config = dict(
    experts_per_token=3,
    normalize_top_k=True,
    routed_scale=1.73,
    router_cosine_scale=10.0,
    lr_router=0.000265,
    vocab_size=16384,
    norm='rmsnorm',
    optimizer='soap_variant',
    batch_tokens=65536,
    dataset='wikipedia_en',
)
Below are experts of layer 7 (counted from 0) of a mixture-of-experts language model. Rows are named router (the router's row for the expert), down (a neuron's output weights, with its number) and show model dimensions 0-255. Each number is 50 + 15 x the weight over its row's rms, rounded and kept within 0 to 99.
After each expert's rows: a language model's description of what the expert responds to; "comes before" lists some tokens at least twice as common just after its tokens as in all text. This comes from a sample of Wikipedia text that the model never trained on. Tokens count by the router's weight.

# expert 38
router:66 36 38 66 52 70 42 86 48 34 49 24 34 47 51 41 34 43 36 33 48 54 36 72 43 67 38 33 55 91 53 68 65 75 50 54 37 48 36 72 72 48 81 48 60 48 34 72 69 39 70 28 47 49 34 59 61 59 52 57 60 71 45 74 77 63 69 62 42 49 31 68 25 56 55 54 60 74 41 71 76 44 53 18 55 31 38 61 44 51 64 47 53 53 83 62 74 62 48 41 45 51 37 54 55 70 59 38 60 38 72 64 36 55 45 58 66 42 50 18 52 47 26 61 23 38 67 44 48 46 65 50 46 50 43 16 54 77 64 52 72 40 63 67 50 48 33 63 43 44 69 62 60 36 48 65 52 64 68 47 43 38 47 43 47 37 35 27 83 63 69 62 29 39 50 46 41 70 63 50 33 36 86 27 52 49 40 73 57 52 53 72 48 40 53 49 43 35 56 60 72 48 40 76 42 26 53 36 59 57 64 42 70 51 57 50 44 28 68 76 31 63 54 37 18 44 80 62 27 31 46 53 50 42 47 32 73 47 67 78 57 25 15 43 40 53 86 28 52 48 36 48 58 38 60 41
down0:44 47 38 42 49 67 29 69 62 65 37 36 42 29 26 57 72 29 74 81 62 51 51 55 40 29 42 90 85 63 62 84 62 56 53 31 52 39 22 45 62 58 55 70 26 40 52 33 30 34 42 42 45 22 41 28 60 34 59 47 58 45 48 57 51 58 52 55 68 50 92 46 37 44 47 39 87 61 42 47 39 60 41 38 49 34 86 74 48 47 50 49 43 38 49 56 27 24 39 49 54 77 64 63 58 41 50 51 60 36 49 28 62 46 63 48 50 48 49 72 41 09 40 55 37 67 44 42 49 37 39 37 46 28 51 36 71 27 60 67 71 51 28 47 26 57 31 58 54 59 50 47 51 67 69 58 22 46 41 52 60 59 30 43 69 41 72 39 40 55 38 37 61 64 35 52 50 72 69 65 27 32 47 53 38 62 18 58 39 29 64 44 40 47 80 63 44 75 50 30 34 59 50 62 35 40 41 66 39 37 32 69 57 40 61 40 64 52 67 40 37 60 39 30 50 57 38 45 58 62 75 80 71 65 54 73 27 57 71 18 37 61 74 42 49 66 74 47 60 54 72 41 59 36 69 60
What it handles: Field and occupation nouns. Domain nouns like Film, Business, music, health, school, club right after a colon or label in infobox-style lists.
comes before: ":", "\n", " and", " (", "\n\n", " career"

# expert 49
router:63 44 58 54 54 58 63 74 68 48 53 33 50 73 51 71 47 67 39 70 42 32 41 55 37 44 38 35 65 87 51 61 52 62 44 54 53 48 41 73 81 60 51 55 52 58 50 45 64 50 53 37 36 59 25 64 69 66 51 42 63 89 54 69 66 68 59 58 66 57 36 76 25 36 63 41 50 58 56 69 76 11 52 26 37 43 43 54 62 62 45 44 49 51 68 55 54 53 38 47 72 72 56 74 47 54 50 33 69 56 70 38 52 36 62 71 53 68 43 00 79 71 47 63 28 32 62 47 37 73 58 85 15 48 58 57 58 67 56 32 43 47 59 40 50 68 45 55 41 50 60 30 56 19 65 72 53 56 60 50 79 45 43 48 53 36 35 28 65 83 83 56 31 32 54 31 47 25 53 44 68 47 61 44 46 44 77 69 46 59 43 58 47 70 55 57 68 50 48 73 56 55 34 65 41 40 46 55 96 53 66 50 74 82 75 48 47 27 36 68 24 44 64 50 40 31 61 62 41 43 45 19 59 50 70 30 59 38 59 60 53 49 24 57 57 62 49 41 55 54 52 55 55 61 72 38
down0:41 49 48 42 44 71 74 62 41 50 20 20 67 29 41 54 62 60 89 37 66 24 38 47 53 39 63 60 65 73 41 57 31 44 54 43 57 64 20 53 55 56 68 27 52 30 54 56 31 45 45 32 50 57 64 43 19 57 36 59 40 37 53 38 46 56 48 45 62 69 36 28 46 43 49 59 58 47 16 42 58 45 63 40 38 30 53 30 44 29 65 49 58 60 74 57 84 61 29 78 40 68 79 39 56 56 35 53 59 23 54 66 79 44 75 43 54 52 57 52 81 71 27 71 40 40 48 49 45 57 24 51 46 62 32 68 45 39 30 74 59 54 68 48 66 52 87 37 40 55 35 36 47 51 73 43 19 68 50 58 62 57 41 63 63 80 50 64 70 39 41 35 45 50 45 59 72 51 56 44 73 35 81 46 41 27 70 70 71 41 48 62 61 39 65 37 65 82 52 65 47 69 51 71 46 30 60 51 53 72 58 31 42 42 36 36 57 52 58 69 36 69 12 52 46 55 38 37 40 56 52 59 32 60 44 57 65 36 62 19 50 52 32 49 21 29 34 52 39 14 49 70 35 60 53 41
What it handles: Abstract noun heads. Abstract nouns and noun suffixes after the or his, often before of, such as life, history, technology, diversity, creation, -ation, -ology.
comes before: " of", ",", " and", ".", " in", ".\n\n"

# expert 19
router:62 48 48 61 39 57 62 74 58 46 38 56 40 80 44 49 39 30 50 42 47 40 46 76 42 76 40 44 55 71 41 44 45 78 42 68 49 38 50 60 60 56 54 66 74 54 61 73 63 25 60 36 39 43 32 45 80 45 79 51 68 73 44 62 54 47 56 60 52 35 70 68 44 17 61 60 63 82 53 59 58 41 73 41 43 41 31 69 39 54 58 50 31 44 51 40 72 53 51 42 59 92 52 67 41 54 36 66 47 22 88 42 58 38 60 70 88 59 54 00 88 69 71 56 54 59 78 56 67 41 53 66 49 71 47 57 76 71 47 44 56 67 57 61 33 60 49 34 50 45 44 65 58 47 61 26 40 60 55 22 67 58 37 36 52 26 39 28 75 73 86 61 26 47 58 38 64 48 56 49 62 58 52 53 49 41 70 35 40 59 62 78 68 59 68 31 58 90 49 54 61 68 37 62 43 79 51 27 57 51 52 62 53 80 56 63 40 49 55 47 35 63 71 61 61 46 70 40 41 38 68 26 43 51 35 32 61 38 49 60 59 47 35 53 40 48 58 47 50 57 35 68 58 47 42 44
down0:36 72 36 21 31 33 42 33 46 50 47 49 43 70 60 67 50 49 38 32 60 56 30 63 55 44 60 46 48 68 62 89 54 59 47 35 41 60 69 48 30 63 37 51 62 66 44 25 41 44 73 48 59 58 49 54 73 52 52 38 30 47 35 57 74 53 61 50 50 52 25 37 39 32 45 61 45 45 60 62 32 91 37 80 82 55 40 66 64 63 34 38 61 63 42 51 78 73 25 80 38 67 33 39 52 37 49 70 34 68 50 63 48 35 48 39 92 47 48 60 44 55 13 33 64 61 52 44 66 48 47 41 53 25 56 60 86 67 51 49 64 31 36 55 81 35 40 43 51 45 38 50 58 22 34 48 48 41 44 35 76 64 54 57 77 57 44 41 75 66 28 53 62 42 48 56 23 51 56 26 57 57 31 34 41 44 36 26 59 41 30 38 54 46 44 60 60 31 73 72 44 35 48 27 39 38 63 67 68 48 54 22 33 51 45 65 53 47 59 50 57 35 67 32 53 45 46 73 12 72 58 57 42 63 48 65 62 67 66 48 70 25 38 52 85 50 37 50 42 38 41 27 33 46 17 29
What it handles: Digits and numbers. Digits and number pieces inside figures, years, scores, coordinates and table statistics, as in 1,414, 387 lb, LST-1028.
comes before: " |", ".", "–", ",", "%", ";"

# expert 22
router:65 31 57 61 52 52 57 73 60 42 52 60 39 59 46 45 42 38 60 47 44 37 45 61 54 70 45 36 68 77 33 38 74 73 60 77 56 45 55 49 65 57 33 54 74 44 67 76 55 27 64 34 45 56 37 41 57 43 75 48 58 67 42 75 47 52 70 51 52 39 66 73 42 29 61 55 55 68 47 43 57 24 61 44 53 41 24 78 59 67 62 62 27 42 68 32 74 67 61 51 58 83 48 53 38 59 38 59 56 29 78 51 52 50 53 61 78 42 53 00 62 59 44 49 46 58 85 52 69 32 62 60 44 58 49 56 78 73 61 44 37 64 63 60 38 65 54 62 55 56 47 78 62 32 72 48 38 48 56 22 53 67 29 37 50 40 33 28 89 76 70 64 31 46 55 56 73 38 63 46 71 48 55 45 44 54 75 46 45 46 66 80 61 59 57 40 67 91 61 64 69 78 40 64 38 79 40 24 58 52 51 60 63 76 51 55 43 30 41 48 48 47 69 62 57 42 54 49 39 44 77 22 47 50 30 38 52 56 44 62 54 48 19 51 55 56 45 48 47 56 29 69 56 35 50 36
down0:52 72 15 69 53 52 34 74 65 52 54 68 52 56 57 40 72 52 46 54 28 45 39 33 48 32 48 19 66 53 60 53 54 70 23 48 38 51 87 41 39 55 62 77 60 43 52 45 50 20 50 47 42 57 50 45 13 45 39 62 56 64 37 47 58 29 78 45 45 54 65 43 37 49 46 45 59 62 47 69 46 47 56 44 38 54 32 52 75 47 41 42 47 57 35 49 21 34 34 31 23 58 50 54 50 69 31 22 66 54 53 50 52 14 43 40 20 66 56 71 47 50 39 48 42 61 34 61 70 65 33 62 70 43 52 66 39 62 45 44 71 50 55 57 55 59 61 53 40 50 42 50 44 83 58 39 45 48 69 52 48 63 67 61 50 38 50 76 12 36 52 71 28 76 21 51 46 74 32 65 12 50 48 33 41 72 28 60 14 44 39 37 80 57 28 43 51 56 52 39 51 37 56 78 68 36 68 33 41 54 39 02 50 66 46 58 46 41 72 51 43 55 33 72 58 25 48 46 38 38 36 50 60 64 66 65 54 62 77 35 61 49 42 37 52 45 78 50 55 96 64 64 52 52 76 70
What it handles: Digits in numbers. Digits in years, dates, coordinates, scores and table figures, often the final digit, as in 198-5, March 28, 40.095.
comes before: " |", "–", ",", ".", ";", ")"

# expert 34
router:67 49 60 35 58 71 57 49 70 62 38 39 48 43 37 54 40 47 58 42 65 60 33 54 56 76 53 25 60 84 39 64 83 59 66 72 53 43 46 56 38 60 65 55 82 57 50 64 70 40 69 40 54 60 34 44 70 48 55 46 56 70 58 49 71 61 56 58 38 37 33 69 26 35 58 37 67 78 46 85 54 25 66 43 66 47 36 59 54 38 48 40 31 51 67 64 47 65 59 51 53 70 66 57 56 35 53 49 67 20 73 68 44 43 50 56 87 50 33 00 59 65 55 43 55 56 84 38 26 52 79 53 46 29 41 64 58 68 40 32 33 34 83 55 24 32 58 38 73 45 62 33 62 20 54 75 42 52 70 42 65 61 42 40 71 39 43 32 65 76 43 56 48 45 49 48 72 45 34 26 68 42 45 55 46 52 60 31 52 58 48 77 62 36 58 47 42 77 55 71 52 57 30 78 44 55 58 33 51 63 45 84 51 66 77 55 49 30 29 46 51 38 62 45 76 47 60 41 27 43 67 57 53 42 56 61 60 27 44 39 35 39 45 61 46 60 66 58 59 49 58 37 52 71 60 39
down0:39 76 62 58 31 45 07 34 57 66 55 42 56 39 29 17 69 37 48 87 58 48 42 42 36 59 49 59 55 39 28 64 40 40 57 42 68 45 47 37 55 67 39 63 73 50 56 41 40 57 29 68 44 30 38 86 47 50 60 65 41 46 75 24 59 68 29 36 36 41 23 38 39 68 58 74 63 46 35 31 51 55 35 42 49 48 31 47 54 36 20 44 53 43 45 54 66 49 70 49 62 40 44 52 24 48 35 65 57 61 56 37 50 61 50 37 40 50 56 57 37 42 49 28 48 65 20 57 55 44 39 57 45 54 76 36 56 41 27 53 77 41 35 66 41 23 40 69 79 38 40 42 88 70 53 68 60 42 48 38 41 50 60 40 51 44 59 36 53 42 54 57 48 49 62 74 42 68 45 30 28 46 20 55 62 72 84 39 64 59 77 47 59 37 29 47 73 53 66 26 65 21 50 69 74 51 72 52 47 37 51 75 80 40 31 32 38 67 74 44 52 92 51 29 67 42 46 47 29 63 47 72 34 37 65 53 27 59 43 52 52 63 76 32 61 74 45 63 67 63 33 56 44 27 35 48
What it handles: Prepositions and colons. Prepositions such as in, on, at, during, around, and colons in titles, infobox fields, times and durations, like Kirby: or 3:52.
comes before: " the", " ", " a", " his", " an", "00"

# expert 14
router:73 42 80 53 79 66 50 66 59 50 43 23 37 74 47 69 42 42 43 42 65 67 22 70 39 59 37 60 44 81 36 70 55 78 49 77 44 41 52 61 67 89 68 74 56 49 70 71 59 40 66 25 45 41 39 56 74 65 53 42 40 84 55 69 65 51 64 40 56 35 42 79 31 39 47 63 70 79 59 59 54 34 59 09 34 41 23 49 54 61 49 57 55 61 59 55 53 65 51 50 58 74 31 71 62 45 60 51 51 54 57 41 49 40 40 66 63 41 47 05 75 53 42 29 25 39 68 48 53 66 67 71 26 36 82 47 52 55 51 37 57 43 81 27 61 53 53 53 47 29 56 52 77 31 73 49 40 49 62 45 60 28 32 38 50 39 28 30 72 85 71 57 50 41 35 41 73 32 36 53 51 56 67 46 51 53 73 59 57 56 58 73 47 45 43 49 47 42 64 78 64 50 41 59 42 64 81 44 59 49 57 48 72 60 60 64 39 43 38 65 37 38 42 42 54 36 69 32 39 59 30 22 50 41 46 45 78 38 48 82 53 52 23 50 55 51 46 56 42 23 52 43 47 57 61 53
down0:48 34 55 31 25 32 37 43 44 46 77 47 44 48 61 74 73 60 57 60 28 65 88 10 55 43 48 41 46 47 55 61 47 44 57 71 42 40 20 35 73 49 52 51 40 48 20 38 38 49 54 39 72 62 58 41 67 80 61 63 22 35 44 58 47 51 39 72 71 64 42 38 53 56 58 38 81 77 50 76 36 46 39 75 35 28 61 52 51 42 51 65 54 57 42 65 48 44 41 44 64 48 41 38 43 64 38 33 53 52 50 40 43 27 59 64 43 48 77 42 33 30 62 35 59 70 65 61 46 49 54 35 31 40 52 58 66 74 62 31 52 49 26 72 65 63 45 41 61 54 42 22 55 28 51 76 21 55 35 47 63 79 49 46 12 21 53 00 18 34 62 47 39 68 44 35 53 28 45 51 64 54 64 68 77 46 53 71 17 37 41 51 44 48 52 74 61 41 59 54 53 58 75 46 52 55 44 65 61 45 53 60 78 47 58 51 38 54 56 47 44 63 64 52 58 29 40 64 79 42 40 43 42 53 53 43 60 18 58 72 57 57 54 52 33 52 36 58 27 32 48 52 47 57 30 55
What it handles: Noun suffixes, institution names. Word-final noun suffixes like -ation, -ion, -ism, -ity, and head nouns of organisations or events such as Championship, Association, Force, Operation.
comes before: " of", ",", " and", " (", " in", "."